Experts of a small language model: 164M parameters.
Below are experts of layer 6 (counted from 0) of a mixture-of-experts language model. Rows are named router (the router's row for the expert), gate (a neuron's input weights, with its number), up (a neuron's input weights, with its number), down (a neuron's output weights, with its number) and show model dimensions 256-383. Each number is 500 + 50 x the weight over its row's rms, rounded and kept within 0 to 999. Numbers have three digits each.
Before each expert's rows: "comes before" lists some tokens at least twice as common just after its tokens as in all text. This comes from a sample of Wikipedia text that the model never trained on. Tokens count by the router's weight.

# expert 69
comes before: " the", " a", " an", " north", " village", " two"
router:521485469440480529501481494488502516403508500510522571443511575484510501477462481478492452454564493483387437467540452487545560538558520514555513548495573455439453510635411460594501480504517557505574482464451485408565425516519454489545533457611489411518432548459485475414565611511462564565413553436582429416587475583489569462484574513492547613511478480458461429491549445456442514475571
gate0:415444521493563569556494553526403480495436474539537491579424489514506478516498525503486462478464431453489540457474455491478490531484540540369515419470442543592539497479596544476560502512494439472538343501547483612472460510542497535503410472455401475505448527513410585486647454461511568471490463473499426451457491449444507536453424570490571425541520526530482487523460536496581446628498
up0:560478512458406556584477497504455493534541505525466469443439529416491608493513446524527499443503463538510394491570454537550522497445566550526476499529488529483492533593504516497564507455412436560522530416501518501498503495585505510468492445544440491510425514410473464514484601485482473507490415471443474491502654453454491461484477530493569503482546575421598450537521535521482434475492
down0:437432463502549511458492527532489480445499544484531548523491457440432542514506529520546498518339455528536522507489432429495504514458567408536558460495484450523561579573485486479509488456500520513427465454551484556483539578549468527472487496516542575497476496454499547414477462486579513468514543442496500392512480519476415512530499356496548512520611385518383478636587460482517506564507
gate1:538580475527445455591524473507514505451478580555464475538408519436556501520505508394452496395499495404541539505442450622504512549468507538567489518513448403512470418423521557373401504529558576507490505460478540423429533581414447498500448534517524532453475462442442434425566511511457531475514514475483523529432552536493517531507559465492481529508480432473540497510663526495475497526564
up1:513513509518599459604595413484522488498445443460549487545478534578584460579572474552451449533485499518433573437528505585456525479465579456421496467515479527497620552431508551543529438509582568433466578514522535515509540449607484536558462509534612505484595525506541542559430558576533549505496548419524546430530528491593431455565524591477550493489428502504504444483471458521540575417408
down1:571566394536432524505414512488411541481557472505439409489487513542516483444498400517419484471512468350443531529511398464480481498524469426513438474468545454489459395559514528489488575478524531547511534570484540500526424429497453570463571570496498511448426491518508478516548494437542464496484573524450530545429493578537529445466609482465510414524467456426448531449452537532481475559482
gate2:532487501460534491422491476591525545509553481493485534546550511476507524486549534458483445578529524489445396556487550503513573568515533461559424504540513508486452568454466408521497526506441484473563473578449508498500511563439559516564558488540602454589379496487561488524376512510430495509482469428462417563431485503441489452433622506563562468527596510507454479515578467484506438521552
up2:569529483460526449497438514527505524419493529530531559564540499549474514519606488486436547587507570469478446561505515515406517472524513416542453523511493465560421563524441533493514504517492466507501436576366508492457523524499539525556591478468471480546484519486577519498527462494581586439491433551441490538359506623493490413462569561491488562486556479555525493413500485502491401538520
down2:511475536561577555518549609520516521508527517589416527433527472551471583493512459517491481527475548577513424510382552469495482514539474457487506539517565456602451505510494580532498465524489541521534485558478541557549415474432545404462538528536564472466503564502505429536470552468540538449440483504570472401593530413449483413425490447482542451553473585444487495476570546480525518596489
gate3:523491552590418592404484551511522519434412532562498485509543563495514451603608541484504487573430485512479581396467485495410503561531500507449521572492569570478460464571545433473543536565517561498542558463562433478474471516429521568555469508633530471434504468449429492531508536594482518521600419528488445570526445472481529529487513418507544434424538482526528444486468571394440538497464
up3:369407454477590511545523482452511513550554339498506519421351400459475441560454466435531462490512415489475467520490473516495491476434462419437514491610455428422585469472435575481536416440529495529447563560485552436490429549488472403426533478426478439561495488524534477428507486499547408505445583441526564506548612478490400489494461565511499465424509564531445578592555443544563552454448
down3:507498516481434488482475562537556507462465476532389579511518550508538507557546368525460588504492486567501414570500547547501526449509572466554671472481465512493423439594484431491532488530479561457552459468458487555394533459416449484446501455600535447514494453488526467425521541538391544473511430505572536573506497501453577484496437495553513516532540483494442460504543481527558547465448
gate4:484462492395513486571557413516489522434574492510426508489512427494569465473521430507605552538469437409583327472493497453514426506460445468464530556532528576561606442498459463506485507449523482505489512419431567563439623488525416646486514499496511494452544535549536459489511531457526473552492445513498454483530457492428487425571429423471516472486516562608460512566551468499403490485418
up4:554517486534441505466516520517465451577512449481567583521479450509595457454515501568543547488453468452649479452520449458509499462351478466458554559509508542563522449472560437446510557508467547435526518405521566555490594558522458518535493552554521545531585535509463539517532523448517438462515424445461470540480507439546557489458438472471523536468440581514463528608477453548489442614414
down4:476472497588510494561524528466493499499477528518515388491523507515506564512502503405626540561548363524448419486459459532476427495516538528501512449547517471502519531540463441550516554431565470498501422475460473453505541575540515388527562430533451439525589556482442516500473524580537503501569526482511497388487453400516497449453498447455591562497549592536488460529468521515538515454557
gate5:455551503526592516489510590527514577434452508424506483542500476450485572515466477557512522556443469507431508449422522554456507534493491510382450502539535557470388385506493473521515530551545483435494543508455517407520542532561466497535530445443503577421432522561447502439465572523426436440584540505531445379444459485480585473425505474566486451472414505478529551498486443538492621502555
up5:397530456399420517657584546515484564469463460438532508395451501474491520470553468585521484457498508547426498487501508510519504526518435559486521454579515560458424441491491425488550498510509509506530564494505453442471412532564478581487440466473529548491507530508396581521445600438522542504525488503518392434451541476465633493431463484466504397427475432494535474471546472440488545510475
down5:647612524507574452576476522554466500479506518514513535502496479541581433524501526523534486518522427469428509559540462462560544512549473568509563539594472501504431477461534541474459470563482470451448502542502498597509485544514546585416482534543493459561552524475470574559548574434500527522473414555427458486564457581447571450498530398487519590515474534515515471476498484611547503522480
gate6:463541451405570589499507445527471519605578471440399446494491568458513442545531517447485556436478377573481508477556564517404565539518486525593487447496522475493524406477474490561557565509563535423525529567513494402456421504581502431563479484625464501575444529499538471560390543592613521560509509425492431463571452533497452433556463503442497483498508463459514562436573585429401495461547
up6:467555440477583466507550494525500521519498464493428508459517522403478467606541498443499566432442422617496480516567483537453580492595430493528552426494506493455600477489509475636491585449509521438488557500532508458457519469583485428619537524548483529488427520503556568556415518571588487466564513484503414446512449456473455392503469474516470491470442509507550546378578565482439473508530
down6:510496592524474550487553483526567490520491472446546516541484471584505458513528483461448490551545445518434542502455470512481546416482601512526595465494503601577476582535489517484482555540523503421544524464505542487427504590403436589463524429465605469469506508498493408445542460467643499464555560491345397524406443493527530458494553580432548502426527418504511425482524460507537499522521
gate7:531423438535582498455620575472461520517483602489502462531474540474502529493516352499478553423390486579509587492480517517500440479447561525458463560487500537548523507490515453583545482435474497443452422511576547435498466589561545472404576459561554535482518424440498441425549518448535499517425420418481569492554447482486492475534572408570576453426434502472499508546479522584421517505516
up7:567538566587542508476615491582493473454516482584510458519543519493480570465470487576497537416493532591444585461503478527517508486478482486436569556519600468493647483418595500584605490457574408454447456530513523522486459545486421498439489494491525456492526466485459480514511499472520499633469459456512538407468457479505480471554458545457523526510555483525518422491526489636435571488498
down7:588569442444347494481431532424546533552496469465470478533449473476560570501504482474561529325562524489478627511552524543496531453533531480448517446422497527401501527493470502467516484526526505497432487521428510555471516474465562504554563537480482471487509520506537495512551460559519463586562440459479485513469538491563399513550474556443586500550448458571449569500501541515599527476503
gate8:552581538505431442610508630490523532557521471523480540406557513511506505527432587506463433507563541488491509562499473488566575515550530475605542482478376482494498453482561564418493545538607493515508501493592522476470515498508575466476556561470486542421537558484487581395534482486455552503498531550477461561468559503458504612513587506503478556466549403497484513439551533481398540498572
up8:473491491436450505529520514471508478523535613576618534456578595569459549464420471605435447574500462510574482516478473499560543564440562499536389502472474487449463520465480472390633550525532518559465525491542554387501573430571586498583475544541516570485546528429401559395405405475479550509429523504564549482509510590400466493548505564492512573432558466488561442496482522449449525553504
down8:407483485489509395521570519545439538426452513505505457467449483495529535569549514508527495506460523531522409411480586555473411533502510516463426585515464478526531409398531486507497449546493535452482531454549455541463540592550458475472494474526517487467542434415418556448450488427504513490473470591541524486458408554459590628432478380434506549561551412502489379489545599537591471390462
gate9:450446455552588422484486490453487606518482437500566533477466455562541544411513516417382528524370520436492485529478454425442499476529527580515397502493515536506455602512574530435478563453430407577484518525487575446612590484565490504597525536419463533482495536423445539510507546508573526511604574489471540523473516457504557472494530573528556500472558454537533510530515472514530556521499
up9:509531504538507555496543435529449406570501506501542432575457597473368387548525447418514451455475476514425441457539535535556453497484508443520483424455475457522495523464419466436515507544480610423511528549393510360483457514543540516497492479580537576488528504529545474536462580502506515455445394496534490502546427476539470461521449458482616560501480561529426498513501493356566521648505
down9:450481608525555566499464543564539512468508574426478549478481493411513538535424487540551485488511503517434422503484497536448516501558367545462517505457525491583465509448552535490463469570401558447473583537470461530497477388453587531483455544560548416454574495557497540441409524479423520418481467524542475476655471529423516512398493472547513499550442591553407530491581495500421490548542
gate10:477521395507502501507426511480451480489552462522608431472504453628544343460553481498435405551476500374445482502486522470473573415505512459425508424550550545456414487512385579418457485464481504532488588496426548506528488447547547511455505500490531495549511506482500519503449468583610486525488501501495563513543500609487498590567585568472409518507515435481489486494502519538538506434546
up10:440494427514520513515400523444430457469568465582547543538434456545565417442515475436330504569498427392478502591432457517445524444452478505479447494567500389461453482503373565462448474537461482563495569430495606441456480500543509590473614516465501486499518493504556510501450468596586458506551460491544483506527550497468500595552555468474504542510492401494518542429525532524478533406477
down10:463491556560528443497550522416508524427504518538480517608524554556526500481463520503424398627486451423407492469514455527469494472449399446453424513521483518540516389423535500441542567523605490545517523564419490410525475471471530533450484545470500558445499452490509491402487525577529494432476583471466541458592518530467408561466481489531500500507529514511523496528514582629563551460496
gate11:508466472619631486488523569437413516515523539505487487531484559428522403491529503439504524466499511531537559462488463527578502387560494531557495611488464485461491537522467440584469561469385533451420484529564555440479494560472531410452440517503584579484542438452525483532498470519445557530520499517497451557400423465472588421484483502533505446463430509467458542588553377425509524509658
up11:580447515555634511517575492492451516540516500549491527585514529430418437518554508417566569474528504472528524520499543574528510443601481486569479589504457489499478540565508438551479508491431564406461482539590479453549566540497511383543534491549570473498556472511555491545491439501462556505545495420457491570423451455511540386441490569608568474490522558451563528508561323499534536476633
down11:528483448533557449468468526525530504557459445487552445391473538480440461480405478515471525523451488551489454445440578496546386441478518486533423498578507572458497536522575548438393457597493491418500469464444434562567457513399503521404561480425507512502555560462544473388559531425562508412497542534498539510554631470461539475446534473535519597507478566520564487474538538506513520588548
gate12:531604507505492475431557480574515469555500517516548482523494620466500542547437551552512531447435575465530487454542530521464482608521515484505501521532524488439421528537476453479450634496541531440418497436416497464535586486423455550614489528471625436566442536601565587566514509418460507429485468473446499544484514512451446420455589483549430492462450447521498444467580556524527463537566
up12:456348490501589493628457571447509528431505465535493452442506537475520531449591442539464512540483450448410535553478438430519465463496560471405486519540515490524553469426436594473584398501566541620551541579565494549531562536554475490443470491478438523446525463462493431369540546569583478552567632563571508503461536488499524600518496485486519534494504515545530510555426510410488535583482
down12:527450540403453422424529485480509512498467521482536545502525566509467451539500500435435502546607493462573503456456556520450491508504459505459502552499518450457518503539501369482545518457471428541535518470403469483447482516584547536618526419461502508506499536579559517587430443441475601517548533479545534511481440507521481548529477426486437562559425523574488544446472528502547483475414
gate13:532518492560489631464535563473496600557495609455451466370550535520559516561558520559523518470520479513503465466491508505501391606558525438499570441444480591519502519555448542596554602535532491424530435505429489474652543545462545490505586540452502420552525491516559581492461549509515418463493451486457519642494513457435569455486437490467517485505536508542476511586475430470560575570555
up13:428587445503528602477492524484438526532499479472460503461549538504499479548471475579487449430541467481576424538472422530485494573564456394490505395516460529486573436501528580522555519487565540479510449488382484527558503517494540549468567569480463411572464530418498553490440699516564492467567517455482541534561525476482566463488420563474494455465527545501564492517393511422486525547499
down13:521506569561511579492474534457575610551462536339459498482451488483543471500566467531479425529472549552482504438423488537483425538540467557565476456502423509507435436573451485556485500585432470490428550481527437496508469537510434544527481422526559494504484488569562489564461485499499489390516471397462436598491541462428529477432437515522526530488513555507441506549596432576547562448585
gate14:475484480507494451582458469500420443501513436469481506466589431498528535554457518560450448517446506491459482515582533539379456498521467478564417464495592465525491431584630465604444468505441539479549429540532516537506404434405527612452455383418488563557465511510523545581482536533519511474574581513488584581499489429489453456528524467518428365412472454432449544518533437506488568477534
up14:538441469588466417595547536509512479479513496472497526562447553491490535443537465468485509587504538525535595577514424485375589432598533542511359556460567501586527540476525455631474518535524587521541465400440559523461590438538578543436366424393485451454466519551500530536491540503437579518437503543520507489468479436505474540444526506475490496460508473499464583525537545436487584505429
down14:478431596433561447524477464561513576530537548506494436483474469403426462491458484499475530612457516481630412477487443489557513570481542426376411469456370469547519559542508502461484487433500501564480515462412437530403604561497509494570415535553514479523529502476529550554551509511486457542504551406550544492642487517555400524421465522458511534371557529399534419474459601443540510455430
gate15:496480481506618563479554519484449480471486539616459476561500465509518514420394517540447485418551501490564532427455514484500427478464489530502470507526502390473582549401525399569433502527385384394532548539587452532568467563531499514521405507521615493553534533515507431485437585534420532610550595522468467558468585532460390519500530392427581554457527404457540459530529527442476365498466
up15:557482589540560549527583499505444542456488440556423535528475461426630628496503532471491544424544543493436480519536552491528458425584516491434479510459582435540478486443580440505368481461525437451462579505544548509522408473414540546424412531541564463574529579567524466439495528429494427510557577499509463490483601529476468473471468537479529525491526383486566453561557591467393459466443
down15:474604514432477445513491532515480495504452515516594469520503476493616473501590520484441425418518549507527443545508625558502539542517512521430436475518514507467526383477466494487459511482552564507497540499490503532431435509474507573456492567451458467466425424540491537610426428572425538343468450522465450515520475546476641530553545505452511483538533539510526590483545512503504590450483
gate16:515559495448544569535531496473524485464583470495488470462487458510469505499488467416499543472485503538556362460530521559507575552503451471563537561533497531497430591568416426493472523478489458517430459527522578514598512445490562504521421382493472580514547506576433449621464642537521451490447530494539510528505552505454511458582508504573513514552522550499526499489531472519515505602634
up16:583521523453540520540531525496508543461620515493478479482467413509492512577543538427413584472484459485538369451555493476506564498491491479529547535601474507550460543571425424484486492417546449440444475582470576451592519461474575508451512423532473497495484519569400462543479577500498445486460502505554418521468584491454494451586550496595436516508486572486571492540521511585545454561571
down16:471530443536426527509485430543491541539445532491398483504469508516557528527495524540548473390449466531507498465470446452526448510551436564467669443518451436515510512495487499465550448549577549575526513554530535452499470426532511470553477450448532451430465523465523468558521455440393460453513499484565464585499454543499488513485492571395467570540516498411505467503540513516427512462631
gate17:510377566522442568463502487445488423439536617478489529481515533542456514528494449432600515491497488636503474440454481555492456527415562505392513484529518538494440578433434465620497500475470439527503365514480535509452452530460529580545478470563552545470535484512445542417494449468431423598544397531490502530482539603567505579477427434523473516482486543505528503529540570480554451433550
up17:529540547484540499555499473473547512544496453460487500505477360470482450521389448455550629515538523607509513467531445433478481518639460481511552534577598479496589467492567443438395557469510512527421434512569437479502439516499582472581515475561440544397497556522476536582507563440507443547590475466532497565467509481505418489543494483584514506490473537532529486596510495574448497567564
down17:434436560442441522531450525497476547409456592409563467521564534517418589500528517525505525409379463597448454516468554452437547579474503528521506545455459496473471434467448477519471516467449432531491515495569481567560444522529467591402531495488487422389532471552521518414485499604493522569528455511542514535488485505473507420503404479506514473495502541547480478428456417514465466477515
gate18:493506440433538439469559572490480479505536487509557489537418429502516510526451497502536541509457510587527527555418430516541503384534400513567481329553475469542601483409549524508478541467514466495561517494397386470481505416491580498505413505452491474498525481573515533472524444455539457509541472494497586550505560467558467478522535586440504560455505516580515556502480463505435518516538
up18:484507545486497532549499542500505517513513395502510472580470558556480557506520502663440497378513436439529500497543561427544587489439555556472439502520448439462513466529482586568553564539530483462556502427371442560557516414466494529557543442527392532535547485549542443522540538601516468466538460473552511432509582523492519517491473410488434445552468572506480465468452493471504605488476
down18:422414436616546426488566448519423495447537561536507460494447546514549536500528522437572496522405507476545516581483441637463426485466510507450580460465473455440524466465553444427449488496449418562467495492506545480445539384503546592516418553435487520445587492536499473492539547471458434464559543418498506475460524516480465495467443488504524535523468564565542451582458566583474484584462
gate19:519493384581447439585366430528542563530509544446464531449473388444450470461514481503470368504523532490514436552497570480546451429519477460522481465551528406525527382534411598503494463471530578471584565471491459443508495412534521429522557460427517416428435516482571527490563625441490447492486446490553440512515488452498521449552509514418499540481486499536489457509457569406501510500535
up19:441510589520422557500453444477509501504589409448522528539542533410536549522459471495521600506417512432495468453476467493479471508493475479465494562484483524441558442497407442498537481451546523432566522436487454471509477503469509520511530524459509474503512502427576562526488463424493480505532514520323516484501502495429553582503539485395600436507526517459518535540494496419492443481576
down19:463509549521552538490467501513537588424466604465492532615420449541564420500447538537456528424581417426558493550490557609539545470519479501556483480460491524546575527478496501536507515456494416413474486627504497530594533443592576411522480410618490518445478412556509510513499454462540526538448476474550481535507489534367514410512444486438458461535513509569566446487523527374479490525504
gate20:529579485487460555518502474468536508475489480538606561569533551478505408554482551445469534459449443516552484492396474531436467570453462454568523435542383459500497474491513556478464576439484573512417484486404482532512499480472436505502494578572594478500523551467592493484468571455441545476485353570471437533550490511503562455555466609520587480486506441456421430507477417411415565451560
up20:523405437473532460459570461556498427506505506518481498413502466501430426434487511528553523495491539524490517529546535477548513415482484579508509519443608597504575505513439431507571423536550447485498525521521470453483492515587505497487435404493469545508564476608441467516513443477565517561495570476557522514461532512487426577441526488519422501558481549489592538426520528558571550443452
down20:450450474471456565537457484482557579446507442467622571471564426533496427548557525503526497566497451503477536486474550464548523496482701509513535522506463478555521378578476450485386536543573392530536544521471489569434566502566554449591551497616428417531584499463543518538504516551505447483476480520487502492453545424497394480564479574558458542504516452479490469460489493558451530555425
gate21:492565490484644550525511402536481493445494504583449463512500533558474463520585453451430508394538445462486558484461467581478569464433549510471482544592502482413493463464534536392450409486613478413475572543489549445518423515457558461410547566494517491508536507496541476565471559523579508471478463503446498481511523489526550477491664463522412521499501476451561472530423486522485552416476
up21:463467506527450522517576551452534496525441566369575495506558497484533516440541536535588493566629516542455534528431607458504469505555440494481532471439490574576469568448490461561509624491407578526541502476490434537518534483577512553511469439468521458565513521570507523505491515506465489567481481465483512535467570495579379498502412509473557425504488499577475486460456570525579478518560
down21:491408460509522479511539511445456458453518483519600491516506505551536530423514432573540474481434452461519603427547496571450557563516489454565491537541458488479412504460512416507501532423522492578494495473519550526563469520511485471503495497458472406563529484446561641424493530514479476498476507512551457517400493532441592558473487453511492521436549568517546417510496498546558519354501
gate22:525413507519480461458587501490446495482476499451501412504491447437527479481464509513444466512588568587535443496533422490539441477457521569540470483553446518581535521508492495546506495498449538504494476511585485487488463440541545565444420519509567561637422510444478625513577447450500523474527527523450552489490531548492530467531462488377492543546507486494379427529431528561506434453514
up22:494468462503478375483502527566460576408485492511541423501525443403582478476412501470438519490551527499554478520475473500475453527574486560502471465510445486530547538532568507428553496461513504504511538442581500455500432404567504512469477516534496579546431554412407568549546509496467443490538500511437550447509526547510509488479480448380539596549553423507385477566516572501563391496528
down22:449456459623615554523456538516457458495469508462457570480503565515504568465497458617516554469445510507448516465522501557512489586445513593566444530447512565501475524537481480504397535438496447474464519506524545475525499475463574510486431513559460400454554496510564511434534564485493554489526451506514557457398506437480450539518447479596445420545424518489505514542485474540525498479559
gate23:465480481544511488455621464528477508593479576416469482459576559579484503508516508515550502553468406569520566529428521424478586584483423530527516471442448484495570440475491530475505444455422469389562523512518588447596454447560496439551561619490462543462485464548465456483558465503500576459512403516513603456433473445438589519492547483506409464560433439507543432465518499549444482501515
up23:526528519509539511453633564519559426524569422540563527514480456446457580507519508500503597513470548447453574504539523625550543465452556507525407528492462484444498589527494547518461516498452515473503473500497488524478503500426502538540502487497581476440518542527438558470543494518474468606459550426565584479496455546517498490517475454500501458457490529552522551407460478465462452499427
down23:519460458466524514520417492497463508561450583443477457517476461450510436425448558499572471468514492519528509455549504408500481538533447564564455490470504431575483488470525529474392450541504499518469592537441567544479497528534452499486462529510524413487540492510519469544417543526468549344530478498490308516533497481468555485467486466467546556467437439393469484522481602540523453575503
gate24:533432509536500474597488540541534535508496482464516467522502428551493501410447557517503516550534501555511479547495472475543464385503502578455523503526558466476467441498507560502519649516476505408484508523567498415527529454478592554539499440477536504473528582508573502583536550455579597485510608563482467478419534496521436586456532575457608507472464422486426574434545550418479513528563
up24:546561540534460487532447556379480458483455553492521482521467573584461563551533516448372604468459454415534565537483516544506449456449472438453458543594603500507411487502480501541504571439451428544447462509389504557508475565436510575551479495536534560407580537535455454468494423531527507427395444466468482487517529516418461525509516526526502486454511518505533523405589543541454557482560
down24:440424545432451463520510395499466406494496564489578504547502594634523536638521504596453451463502469468549547490485469446564552526617610446536470568493398504529527442489456498454504609487454467545550530489429472552563426552458572510485567441594508438517584509477535438488474485553512394423497492568450478519457548546553535533548517523468520580554563475532466404536520428413486577532511
gate25:507470438515426522545497494478509475521448464558486520533435454412516484450445502474548476550597478436514430507502453484566520490485480516512460585443526432447452439452473547512571494555463535569602566516409474562505494481556518459543475584480387409564517554478491479433446583437439526521439545456464532522472582401550464506501474475492528537645516528516503505417519491440473471518449
up25:581463439531459571499506499576479453525477466451456545508529565545573511443525503530506588494514481514403415542505520470510598437471511540609556473443435497482437536451455482503496449556511558519630579481548520553541464442587519549557387535475412469476481618593476527483507533531454554434493450458452393526459464442500492563452492462462474465594442486588460430383573472506436428514469
down25:503485570520431499415549430514518457509500569489571375531559456574517559514531528541447538458578564430510592472494647382551435450528462423378513608525509497520500453595471535502587583512460472550482459509535534465557446484449486470555600408550464526476491473539504495482509414515551502594483550551452602475484486517464443420512484599485389518480551529508552566545513534513525434533514
gate26:501458472536569633479518499527499511393531484447510533507489492531463611402459540491492398565493517504447489458490575534564562530521479497544514504485581516528507539434370505480514477551530394484526497523516440515516476537492506538483525511493505523452517475354453546546420568455566471484472546497515517565507576506457435530533555407491493530455560559555543437599556490476491404420412
up26:485409505504532562465480570596511541453453420481484530424587620510510545480558567503493482477515483537483488451523538512508491534489577522526511520491496526496576506430435489538546513497569429455547484508559552590452480541575565570501476553525465499455548582430465600521525598442426486597511499558489472523450545551413507563441532414515491524447481452550500517608538516524508424502420
down26:429524476574487503569422499428475518422413586541513451437394395550527472539441436437505507566531467409523589455535482400386483392527510415473627528489487521533526529542498426527516501517501495491401541476536482507544491497512469448505529343553427549551490511542438455593489520512501552489515496400490477519555430513486477428507559542586475493471455442465590543460428461499570571464547
gate27:403476462509593455515550581482513575434523440471489482531494469576567471485548468533433490456581503398565486530492428534423522534542444402495382468453599409539469459478451516493539478485493547467475527516434511429485448477475485443590541505517508449510575520467467554387522457491550529456547504483468561518467517548473491550467468484467408592494516471515575511419469451501530539524467
up27:462449523466527475444511444581534489538450476468499425520480410512447464529589494533431435473605504543492401457504528488552552490575420486526427431451514469444463431526451503513494514443506496402562541564446520449612464453575485476607507480569521493527549479486454489466559563533564535480478580479415522529458492515511532502500522494512441554616348464489459483496502442411552516512433
down27:496492469453463572532500518545441480485556525509526545566530531418506535529542532521501469529405567547473431510447565540513488604470411524619409547412584532412454524443500503580547525425440519508445495533523477447456521457506460461498442635539536466460530530590541545516361589439493476471512460539416408439515399449470543571519553429521479543553512470518450575506503497478520441508449
gate28:416480500499513489435449531499572462424558479543516537550487466503487474493510584541478462529594586414497536488600493479543504495595379554480506522497523484574437521404440563580592476430397477598511650380546410581559512518505481520471602416537496494540464440534488561530462516510585436489490475590541513410481471539504394556479514525545436569508531472533441556534467480451506509438542
up28:545531586504494471592564552414478545505484467497545445447462471447438581479496454437471552480427461523496493493411500475417471524465560410488518502517457502464531493578559428486360453493547489444481371605515556487395547481494543480458482501472465592508516523518571494510542416421463534475437479419527474591438571490545592473444493459480589457475500607552496534499433519583542451541454
down28:523546553509468505540500538534539450579510516482449506484493529419500595500481431509508564473502569407508459538568556509512532468460484427458505624546557480491547580446460593434488457487541560507482439515549468484464517554544565462549566562542423525498575586576534486512438503471523470464621577465475526478505461582453428450432524548464514517574462526343449513508467460491603484499594
gate29:579407455515435422395538504526584458477534553510572526538506513515567527435437491481571473582466549482547493374551515454483489432497374486496471510507491506560538539482450455419533547488459459556461519466622525460507558454527482515464488462501491460478458485499518592485466603512424503566517482412506537520597522504507509530514430548527482514499570602572432583512561568507420398452519
up29:539560562489502407483501548417410535523591514528486582382488564444500547544533487424536535553395544505361474346518558568560559538533508542515480463535604480443585486515510498474454447438529473554458564439478443554482590455436544531502526439513534512540500495503484592433454465499573425540554477556524427476544492487483478402560557431479417447475553393484472548464531563470444498508376
down29:431545528591573509508407479464471459408474546467542478563536515455447487505482618593449525508517580466442487529538525566466525471515564453568486559538497449494377480473427527481537525487558499558441503577503497594552481484507509503479570463512347523532470416461457388434556580527562561384302555526456536492547496547514464437433462496402511479494493496545603483422542464494496610519586
gate30:528601481387431561548507485509572434445537526595439475473530511603456502503490535581395594560532578510557530528567552511540510475482436612542480434491472483541546545489508535596466460444504459546531524511502444472521466470488442535502502438506589581540503512428524349506432498458477489583471513552539587525559489517607452479544536508522478560487587471555527599481586565519440523465485
up30:522497528522505541535485508428488498537538474566542551489489434499421536582475501512506492548454545506499577479552513526519465514539423565544591427543484434504603492558560499604434481373528453494468492480591547619530498547540505459437455458399469463485438524473359431524535466514494541502487535595572565545512565504511554495520480508552468508462631486574529574454554530492509537462437
down30:491584467463536472389507394474405458517541528476440494549528439471503615607546497504580398586511514448492562497550539530516577505495468470503519588457465557521489423466499438448602403552471452414575596390472566502528542430532380510461568593437492562432564485473505442527514526511614461526572485462484515500527478515531500491504550550634434450454540551552583475448516536508409557551479
gate31:571532513511499464545528402461539539488424478507434555538506479385548503531412489513557426570472492610467427533513478572560591513558493509516472491426452508520429440455578489529452543462461560487578533452525491566547502518602543502487549588492460477435515512561498472420523514448502572448505511527587480572455578431541521489534489596428478523501471487512551447439550424485530588558542
up31:461407522447491383566498445462398478464439496597557494550543431511529365516450504460512508614381418567560511519384483616429436456551556521479492516491460494441533496509613616467427473400423447517476502577530480537457507577454448534542533487520590557484584489502481434525491554485539523478485509552424533499522463460497473417457484488500478474371491522490497475483582531531527466493481
down31:527584561482571380537440550453530495440492454422484550513502433473543502575472464518480528480466485356496540567545535470473539503484545361482487398489456422508450516527544474460529533551474530511434531509509470517399532441498483449502436555492492555521543606435422563448579521513513391478535483458532476440545442591504596514517425446456513553568464472490477531489516589495514477454490
gate32:532545398512528538496541571482592477619515473490576436475546514492462417437467544598500374422489515491442493579588452470427515563466448467529498493488363478463563565568474529578553445471511508436483464492405529469491464590544483503443497514494487481488506528524429472498534521543498439536501523544542509478416532540542433531492402475485436565607454536581534481504448461483519623409493
up32:531489389518433489513506497454539450391449495500406555525498473538480516566614529368408542558543513523537532444481556479381520519450507488514509608565512443532400366464461453440482479559541466436464504547596525537513411526469436474570479480490517576470556523453523377547501486556514470560366460471434575549544483532593560506434598389512527487511545432446520542603529506562433466544496
down32:534617511525418492455498484482510437492500469537506457494510511536457502468506520502508394472592479480463520493587426502501532473532538552503545586426450470450449507509411506511548440495550512562404566444459533453462537577555507434458498521532528513511533505496493455531500418528535510454443521496515470560460550540568497437552518466523463530519495439509584412475510451591561577517516
gate33:502508522499581506522511501505486551372507464463481522494504467501589481508473388533564486615491455487510473572529467512526593478524467505418531528485483493481557491496542511508459515545576516466541587583539595480471546547532458560478528431428553511493467495517502454499562525475479589513500574427539510608502413508611476538530515581574411362482517432495487509430513449459406480470490
up33:471498511521485553462570577435502598512632499502515555542553553469467531520504488573490545438557470436481469492511529481531523459506506464540484573544415483511583463545489466532533508498486459427418630523551432557586501539505541530565506545542525531493451514483495536479539540509489538481541518447510464498483549484427490565534477567565458348509474458516513445430432426478394639541544
down33:524434416518492462413485432590535484515509465410467469460569464522566568562482498450452506478476473444623544517478464534507515539570599452594587497539514493514447491538473467513483548491499527465441435454514408538483484564501442501556532473594408485559549543501514542496556496440541446507444336494462562544546535435475518439523410548581509583484516453515433562468479440491547443463513
gate34:577619492495518488511553593514480518455477458538472457447547406457476475497400586483503526523539475538444487544416483474543477493454420555586442539635488492435515433515588471507483483447548505523514530572461519561492470532495564446497503451474514605460523451528534474512525596505492523480486551437456559616534598513497505505517496411401530623505472480506383475465600417468605499557526
up34:542556528473561472478527573508517510417505478569540390429469463448449454517491593515499488472528479518405511464456485429546413420468457565453432556670416444466478424547589489491490504484501494501442535551459485522521517545468567447572485446549465528484517546472517440448493578474530436494526539477371556654426603544505500487501483416443513528536537554588402401385546381495539498572477
down34:591531539512507513519462560477469499474516437501550563512534427473468401479499575495400546423510454497477535415467519561490422490528551636461534436402423511533573442470562476474554424476518416429433526500491512556472541490535503397492417355525532484464442434503497574477464447465484511417493552536423561532534522544468536556545462446421494496477462479477508435477521499513471446558436
gate35:443500558466455572503483534507542493476428424485540592537476548451514419619504500526513503501424557562508549580522533564502589553631487454409519453506582509496537433438503476379609493488488543526431517488456465420446463526517548467480431649501599482521557601543451561491544521562435543499505411500618511473550419484473500452525463560546498523461424608499461523459477476447581504440490
up35:481506585476540537500478561463440552512575573551489507452485528483474530512469501517489468419402563560475577478539497450425552394505531491455509527510505494457538504437478515534461385529537563546463468481542481609479430514463448441460538505464499603571515555502563517464560544534562595483429426597575510516579496473428536418511599415486541484467583485587457510443494570481535513441537
down35:498435515531462575467516453480533604501503576508455542426507422534458568504584533514456510519453506472486465489338504487564471647655534486467499546519558479498486532506459520494568570416588430528514539546487542434527362478537490570475557407484483570434534515494441500552423463493588467528470517529507462518468517544499540503521453488497421536466509495501555537558509455429478519602525